{
  "num_hidden_layers": 14,
  "hidden_size": 160,
  "n_experts": 64,
  "experts_per_token": 2,
  "d_expert": 144,
  "d_shared_expert": 0,
  "hidden_act": "reglu",
  "moe_layers": [1, 2, 3, 4, 5, 6, 7, 8, 9, 10, 11, 12, 13],
  "router_score": "softmax",
  "normalize_top_k": false,
  "routed_scale": 10.8,
  "balance_loss": 0.000181,
  "balance_bias": true,
  "init_std_router": 0.00624,
  "lr_router": 0.000531,
  "vocab_size": 2048,
  "norm": "rmsnorm",
  "norm_eps": 1e-06,
  "tie_word_embeddings": false,
  "optimizer": "muon",
  "learning_rate": 0.00586,
  "beta1": 0.95,
  "batch_tokens": [32768, 65536, 131072],
  "max_seq_len": 1024,
  "train_tokens": 342400000,
  "max_steps": 5061,
  "dataset": "wikipedia_en"
}
Below are experts of layer 3 (counted from 0) of a mixture-of-experts language model. Rows are named gate (a neuron's input weights, with its number), up (a neuron's input weights, with its number), down (a neuron's output weights, with its number) and show model dimensions 0-159. Each number is 128 + 32 x the weight over its row's rms, rounded and kept within 0 to 255.
Before each expert's rows: "comes before" lists some tokens at least twice as common just after its tokens as in all text; "gets" lists some tokens that make up at least twice as much of what it gets as of all text. This comes from a sample of Wikipedia text that the model never trained on. Tokens count by the router's weight.

# expert 44
comes before: " of", " as", " the", " to", "ow", " in"
gets: " all", " h", " well", " be", " me", "le"
gate0 [112 166 124 117 134 107 165 156 131 100 120 109 149 147  61 100 138  80  84  81 124  76 180 173 132 103  91 117 154 142 142 117 116 203 169  83 137 140 110 127 126 169 140 152  76 142 118 189 130 128  91 127 149 131 154 101 108 148 152 130  81 139 103 194 135  92 108 138 162 134 114  94 146 138  65  87  97  91 182 123 112 134 177 145 167 160 171  96 155 125  65 131 124  84 189 131 151 103 121 153  86 150  99  88  94 178 101 161 140 178 111  94 227 126 161 131 162 182 157 132 151 180 120 158 120 130 128 146 175 142 114 149  96 115 156  58 174 148 156 199  85 149 159 118 160 141 133  96 117 121 114 110 176 131 156 162 132 136 174  84]
up0 [115 131 121 111 108 180 131 120 167 128 110  51  88 160 157  97 178 158 188  91 126 135 139 148 177 110 133 166  74 162 142 155 162 129 119 169  89 126 135 118 168 166 118 156 140 169 174 112 158 143 139 111  98  67  69 155 142 102 138 130 183  82 163  86 128 120 155 160 151 148 144 192  87 150 140 168 133 140 139  73 143 120 118  95 148 117 106  51 147  61  89  74 189 100 119  97 132 123 155  81 132 158 120 112 186 159 120 144 141  94 100 139  65 102  86  76  79 106 155 128 109 150 107 114 107 108 116 138 118 134 110 151 146 104  85 121 121 195 172 143 110 138 190 159  53 125 127  91 109  75 142  83 141  90 173 113 162 111 116 130]
down0 [ 79 118 146 106  91 104 146 114 107  78 119 118 189  69 164 113 123 124 163  60  71 103  75 128 167  70  86 105  88 124 146 147 157 108 123 200 109 146 126 164 109 181 158 147  91 137 104 122 111 142 149 123 131  80 157 119 136 118 130 137 129  95  90 126 108 110 189 127 107 120 178 113 134 119 103 161 162 147  98  93 139 180 156 146 140 121 111 130 152 100 131 171 103 202 104 118  98 205 100 108 129 139 160 145 120 177 138 139 159 104 168 137 158 176 145 160 120  91 127 123 200 143 174 146  77 116 114 146 145 152 145 110 152  97 201 103 121 104 106 204 157 101  98 126 138 137 175  95 131 115 106 141 100 235 101 119 171 192 156 121]
gate1 [218 169 142 108 178 121  93 169 132 149 137  75 114  67 117  95 112 145 154 179 120 105  85 143 153 144  97 114 140 151 103 159 149 143  72 136 215 116 189 110 116 125 113 121  88 106 116 118  87 211 131 179 164 114 125 140 102 163  94 154 111  92 154 144 158 111 103 181  65 127 101 158 139 109  81 148 136 195 141 137 112 106 160 128 162 127 114 108 161 119 107 113 136 155 120 103 122 128 159  86 161 110 109 108 169 142 129  77 170 117  50 133 122 155 129  71  55 158  99 134 145 166 163 131  89 148 132 142 168 145 135 151 118  79 107 128 118 128 142 117 105 115  97 132 189 220 175 100 173 189 126 139 150  76 127 126 133 108 113 117]
up1 [110 132 111 198 127 127  90 135 112  86 106 112 100 142  88 135  94 123 112 118 128  68 122 102 119 132 117 157 145 144 121 158 185 141 108 116 116 139 123 117 164  90 166 147 135  86 108 130  94 110 206 157 184 169 156 148 187 100 161 184  79 144 133  97 122 129 145 125 147 112 118  73 138 120  89 169 105 135 115  94 130 100  91 110  66  95  87 100 100 136  77 178 135 188 129 140 133 121 135 113 168 133 166 145 123  93 126 192 107  87 159 154 167 139 152 121  95 124 128 130 125 176 143  94  77 115 137 137 124 105 159 152 190 110 109 130 126 129 132  46 104 169 130 118 102 159  90 130 122 139  51  61 193 232 131 204 113 111 140 180]
down1 [131 101  72 117 157 145 122 102  80 171 131 119 126  83 110 182 113 165 198 168 164 183 115 121  94 182 118  97 174 104 122 127 168 111 116 135 172 169  96  82 161 120 106 131 136 136  89 137  43 124 151 166 150 152 196 163 133  85 117 136 112 167 141 142 218 109 134 115  90 103 169 112 143 156 147 130 116  90  86 111 169 131 105 146 148 111 100 223 172 152 183  99  94 117  90 133 133 101 116 110 121 134 119 106 118  89 109 160 109 152  85 131  92 148 101 137 147 121 127  69 121 119 146 155 141  98 101 146 100 121 128 119 179 103  83 129 114 118 100  94 119  95 135 139  56 152 131 106 194 104 129  53  68 131 134 121 171 180 124  69]
gate2 [125 145 159 150 127 101 135 126 135 134 127 118 145 137 116 170 130 170 158 157 149 108 121 130 117 165 156 127 111 180  91 134 127 111 136 109  90 125  92  65  88  64 127 122  65 143 118 208  37  92 103 117 135 147 182 173 135  73 114 189 174 141 113 159  76  99 104 126 101 152 132 105 129 172 147  72 131 153 172 118 123  98 112 162 172  88 120 147 124 158 118 133  79 108  65 152 111 172  89  66 133 132 127 175 114 140  93  96 106 114 159 179 134  84 102  82  94 169 104 145 104 118 107 156 181  73  67 131 116 120 117  84 197 144 188 118  84 146 125  97  92 114 121 137 138 124 145 138 121  80 130 125  99 144 118  43 178 136 181 137]
up2 [162 103 111 109  92 155 191 205 119 115  89  59 143 129 145  86 128  70 134 209 141 190 148 164 105 132 167 137 151 129 121 109  95 132 111 126 132 145 164 126 136 137 165 102 141 164 110 139 148 114 150 130  38 141 101 140 116 148 128 169 127 127  99 123 231 135 115 118 128 139 183 143 129 101 129 153 156 180 132 102  99 116 143 109 152 181 128 148  96 113 140 110  90  83 135 159 149 116 163  67 128 143 115 161 203  73 171 154 156 104  69 108  76 128 129 106 178 124 144 107 180 130 154  61  79 142 117  50 110  97 131 121  48 165 105 107 168  74 103 150 132 167 157  96 124 105 129 145 138  98 165 134 137 154 119 128 147 133 118 107]
down2 [129 111 160 116 144 104 123 180 148 120 171 116  76 115 148 137 121  98 101 108  86 172 157 162 107 137 191 155 156  63 103  26 109 113 114 188 137 149  95  72 148 132  95 141 113 173 119 100 250 141 135 160 146 144 115  95 155 123 141 122 168 151 137 195 136 117 140 140 162 156 131 135 147 104 169 100 129 199 119 159 130 121 155 113 122 132 111 123 109 103 115  99 137 143 156  81 148 151 132 142 145 105 115 123 162 110 181 154 154 139 103 116 108 163 121  49 138 144 136  70  90 136 105 138  93  97 125  97 102  98 114 139  50 104  95 128 109 153  77 171  58 149  89 121 161 131 159  70 187 143 129 126 117 129 159 103 207 106 148 110]
gate3 [ 80 144 110 130 181 123 107  99 119  95 160 150  96 155  84 125 142 137 125 132 102 110 135 143 141 115  71 115 146  77 154  81 110 102 144 134 118  90 132 105 202 124 139 113 184 187 133 104 147 133 134 126 148  91 191 116 147 134 119 168 145  98 162 112  50 166 152 116 131 138 135  73 124 136 157 127 119 114 120 140 100 114 123 193 106 211 121 137  98 137 195 171 103 148  94 110 182 114 114 105 154  85  70 158 108 116 173 130 134 133 188 118  81 140 119 172 133 174 164 101 122 133  71 160 110 125 151 126 132  76 171 168 106 112 106 152 104 121 108 112 151 198 142 106 149 185 133 108 131 103 140 180 132  77  61 145  53 144  51 188]
up3 [119 108 100 132  92  99 148 122 113 105 135 159  98  97  98 152 156 172 111 132 155 125 148 120 102 148 130  80 134 131 155 122 150 161 129 124 152 165 172 113 164  30  61 160 110 122 134 124 134 108 117 232 113 104 107 107 154  49  83 122 105  74  73 105 101 123 135 143 145 161  71 179 106 152 117 116 169 181 111 141  69  56 117 125 178 170 102 130 102 154 166 102 171 111 110 129 129 100 121 140 121 121 169 142 132 136 170 154 161  98 206 118 113 144 153 161  81 139 151 160 131 119 124 140 124 167 144  87 106 159 116 129 135 156 187 100 110 122 117 164  99 158 120 101 190 107 158  73  43 135 103 160 134 173 171 144 121  79 177 141]
down3 [131 149  85 112  56 120 143 163 116 132 165 122 164 107 120  82 126  86 148  95  95 127 130 144 144 182 153 176 110 130 145 137 132 134 159 159 143  74 115 197 130 132  94 214 133 109  81 112 147 163 175  90 143 157 161 198 155 153  90 129 106  79 104 113 104 114 171  93 121 135 190 141 123 118 159 147 139  90 117 119  90 118 160 150 247 163 110  59 170  82 141 137  93 105 157 156 125 116 139 138 122 134 137 121 131 140 139 177 142 132 109  99 176 105 119  60 119  87 179 152 147  82  86 130 164 136 143 188 151  99 135 169 139 110 152  71 114 124 124 188 147 140 121 127 190 108 128 154 118 119 122 148 209 144 115 140 169  96 133  88]
gate4 [169 194 160  69 165  77 100 111 130  94 121 134 110 105 136 139 180 149 163 165 162 132 132 182 104 127 180 114 129 115  62 100 128 117 110 102 111 144 140  99 138 179  63 119  97 148 110 123 114  97 138 123 205 121 119 127 163 147 121 151 167  91  84 140 105 132 101 105 104  68 144 141 137 129 103 149 162 176 137 164 190 123 130 179 144 182 133 190 137 110 138 101 151 133 171 142 158 132  61  88 107 171 125 136 106 148 164 119 125  77 160 176 110 129 151 143 123 107 180 115  91  65 161 117 153 104  83 127  90  97 165 139 106  92  96 168 158 119 127 153  84 102 115 113 150 186 115 157 141  79 238 120 143 139 163 162 138 128  69  88]
up4 [161  79 105 149 132 132 158 124  98  79 116 154 144  92 135  97 102 128 130 115 161 151 167 157 139  62 124  83  87 169 162 154  99 144 114 119  89 172 128 122 106 150 141  92 118  80 134 149 136 100 130 181 198 136 145  97 140 136 148 154 167  61 120 176  97 131 114 117 114 126  80 139 117 171 100 128 140 121 167 112 132 150 177 147 132 124 179 157 135 117 161 155  96 148  92 106 155 118 165  89 178 201 127  62 199  68 109 129 155 167 169  62 132  99  99 152 165 169 155 125  71 163 155 153 120 101 121 157 112 185 118 174 142 116 107  67  52 116 136 160  86 178 144 130 161 192 120  89  99 147  94 145 118 109  69 160 103 134 100  98]
down4 [127 125 128 114  88  98 147 173 131 100 180  86 138 127 198 157 102  45 155 113 163 103 127 107 148 136  43 157 121 138  73 121 143  97 156 139 144 116  82 165 167 133 115 109 141 163 102 155 150 115 103  94 144 138 103  93  57  89  62  92  84 157  83 145  96 115 164 148 213  36 182 197 130 116 129 158 157  92 142 123 148 164 120 150 126 113 152 113 167 145 110  99 109 144 116 116 176  56 122 152  92 122  98 124 169 119 154 127 104 139 176 176 136  73 146 151 127 134 112  99 154 117 132 118 152 137 105 152 100 100 135 105  98 152 111  93 122 135 146  99 133 183 167  50 105 119 142 141 145 151  92  95 175 150 124 135 118 167 125 192]
gate5 [125 103 159 126 119 108 136  57 138 167 119 121  70 169  79  76 106 159 109 131 102  97 127 135 166 157 102  52 188 132 156  88 132  98 153 139 166  93  39 147 217 111 128  96 148 138 111 135 154 144  87 105 145 105  89 116 137 139 117 141 142 143 110 111 131 148 144 108  94 159 140 148 129 180 108 154 142 168 150  74 131 116  95 150 179 144 129 140 116 127 119 133 123 136 199 125 167  94 170 160 108 108  70  94 136 173  95 120  85 104  94 101 165 114 115 141 129 127 124 178  79 102 120 135 135 142 123 127 150 186 139 166 118  41 121 109 126 122 128 161 187 185 107  42 139  93 130 145 207 157 177 148 172 107 134 137  90 149 185 119]
up5 [152 165 112  92 159 123 130 148  99  95 116 122 125  91 159 137  59  85 118 183 189 125 127 115 126 116 106 158 133 158 159  92 177 125 152 126 124 157 106  92  45 122 157 130 115 143  90 120 137 158 147 179 185 111 107 152 132 124  97 139 131 145 147 174 149  82  77 161 143 120 124 117 138  65 112 120 162 126 162 217  86 112 100  83 170  99  83  83 139 124 177 158  91 102 122 119 141 114 168 135  82 151 162 175  83 110 166 142 131 123 125 137 165 105 169 112 125 223 152 195  98 104 124  96 178 134 132  79  53  94 105 163 142 172 120 219 135 160 135 103 118 132 148 147 106 184 154 114 122 109 154 171 152  93 130 147 138 134 159 142]
down5 [170 132 103 135 156  96 138 151 184  77 129  98 160  98 133 116 143 128 151 149 158 191 152 161 103 118 120 117 141 118 129 213 102 176 100 154 140  75 181 110 115 167 148  81 147 135  96 126 139 137  58 116 193 176 157  65 111  77 114 192 102 125 147 163  30 113 139 138 164 110 152 112 116 183 142 148 113 167 150 109 109 122 136  96 118 150 173 103 137 154 128 203 105 119 100 141 164 142  95  90 200 124 129 115 122 158 125 125 167 151 193 168 196 152  99 148 110 169 128 146 114 111 182  97  89 178 109  94 117 115 143 130 117 157  86 100 131 167 145 116 104 157 111 187 146  81 138 159 156 131 145 100 129 108 143  98 124 196 115 138]